Below are experts of layer 6 (counted from 0) of a mixture-of-experts language model. Rows are named router (the router's row for the expert) and show model dimensions 256-383. Each number is 128 + 32 x the weight over its row's rms, rounded and kept within 0 to 255. Numbers have three digits each.
After each expert's rows: "gets" lists some tokens that make up at least twice as much of what it gets as of all text; "mostly gets" lists some tokens that are sent to it at least half of the time. This comes from a sample of Wikipedia text that the model never trained on. Tokens count by the router's weight.

# expert 5
router:155147146083124181150114128164154093131124110107127122167131177154128122131146141145147124155106097111081097137142140133119112177131079145129118140134145104115076116121104127111090142110127097138080146188116158204160124137148170149153186169079183131087163100182110164138078107112168120085153113085129169185144113056131178114079115147136161047126088150135140122141138170102138118113109
gets: " the", " a", "|", " an", "==", " was"
mostly gets: " a", " an", " this", " his", " her", " September"

# expert 15
router:112092148137161116107184100163150089128125116151184106138117166175048150170068137069093140076046129123090091115140164141109072158135117110109130109109121142180138108123133109117095156137105099135069109114105138146145119143152140125128147091103142118137151084192177158095081153112184100162181120137097144164140088066159138093117153095168150109191111158177158138088163187068127108142100
gets: "-", " ", " (", "/", " 1", " –"
mostly gets: " %", " Succeed", " +", " Candidate", " Yes", " *"

# expert 4
router:138135160167162146114135091160061109139135046121163109120095104125157185135115149074129153099127150084096112080125148093146136164115167092125172116100131123092151129108136111108098116159143101128097180115122116160172165162124164124165099106102182149143175109127119119168097185098181124149121104110119158155101090022167154108114172149142134108165056086175138089112157189128094069154143
gets: " and", ",", " 1", " 2", ";", ")"
mostly gets: " or", "%", " including", " than", " (0)", " %"

# expert 12
router:118111138123159123121176131128172116129128070184124105179157130167137147138111143140143141089089102087137098144080128180143047112147123109115151041106082100122086151104036127116105129124120124130050116162099096149158192140144131094099117135103093125163186136165094139138037142140154102144107127116132158124146105045151142163106170155177182099175132143140130121138139183114112097141142
gets: " |", " the", ".", ";", " The", "The"
mostly gets: " The", " the", "The", "\".", ");", ")."

# expert 8
router:163149169136161131124175083161148148133127109127156139126082158072118158146136186185161129130109110131099124154138161155094094181063156111088142099153134147109175058158097143149122178119163110183112159153101141149170132104169179166116095127143148109102140103133110145136107092119156174177146080168079183155140090068052164094147141157134118056133090144185155146131181164106066081145110
gets: "\n", " of", " in", " to", " at", " on"
mostly gets: " between", " within", "\n", " near", " During", " Coordinates"

# expert 3
router:123112162123136147134132127139176137126132115187158113106153140127138148124150169087177152115098109138152048095094171170129132166103132090156180163125092111089123083108084125108146128113192090139103140147135106118152145160115167137063168112126178141137165148192085107152080090122187177193138126155084121114203144016187132098148198110129155078115083163171162164122113117200078068149175
gets: ",", "s", "a", "e", ")", "i"
mostly gets: "ton", "ley", " David", "da", "\",", " George"

# expert 2
router:163138140163156102117128105116138158086122093101148137125123112137090133118133175106158141128158111120073093151089186148153133133138120169136096158115172116144134104159117116141124155098074109140143131101078084153150169137153137125153148116096182057144133113147119106155096064121143161150108126162072170142172116070125183156114148136186162112099132108153172134126127138077110118161155
gets: " by", " of", " to", " \"", " with", "'"
mostly gets: " by", " no", " after", " while", " where", " some"

# expert 10
router:122131142100171139171159114134195142148116104138132120162104158159110097171097147116144148134171154145132092135112132163088148177134093135143187093117154115108112120060082120152077099106075116152091088110077082155222156105157145138131126123102216199130219093133109117146043132202122069126130095087072133121146124092160148088083174136164144102141081085165167123162150178156101075139180
gets: " and", " of", " was", " is", " as", " to"
mostly gets: " and", " are", " or", " was", " is", " being"

# expert 13
router:130149165148142087101171095127113194126143103180163133190141100089073124160126173124144141120090105115129103084144168089150113154124143098130149165089138120143137150110131087103126150136082109177086151123081089177148188145095117125191197146066167154101150062164131110136031126117218156142160119138114180171128074000140172087121148129161135123134109077173089190134189122113132101177142
gets: "\n", "-", "|", "---|---|---|---|", "/", " —"
mostly gets: "---|---|---|---|", " Z", "|---|---|", "_", "′", " JPL"

# expert 9
router:091107150127117140180150084118127109121134114114135094138109166148137124122103130185166142080085152113088124137158135117167117171147108116183128149107161133113112088123129159113107129074092055130057108129106148118222152145167119108143123136032150120092134114166139154147085154107180102119101187102076185166134061071164117094100143134153166110125149113167167144118131164141082074159102
gets: "-", ":", " ", " with", "d", " for"
mostly gets: "See", " called", " off", " played", "An", " up"

# expert 0
router:142133114070168158137168104171171143169120108152119099150124126152098119144128145116137130101106108083111124114131139109121162197120114127119170105100146072087104046129042096099100130113076069118104166125093139119104101135082128111117136149113155105081175143143118134178025132153138132144145119113123179167105092061148143118066146133130126058127058113118210111124216192141099094132163
gets: ",", " |", " (", " in", " was", " is"
mostly gets: "),", " would", " served", " (", " became", " won"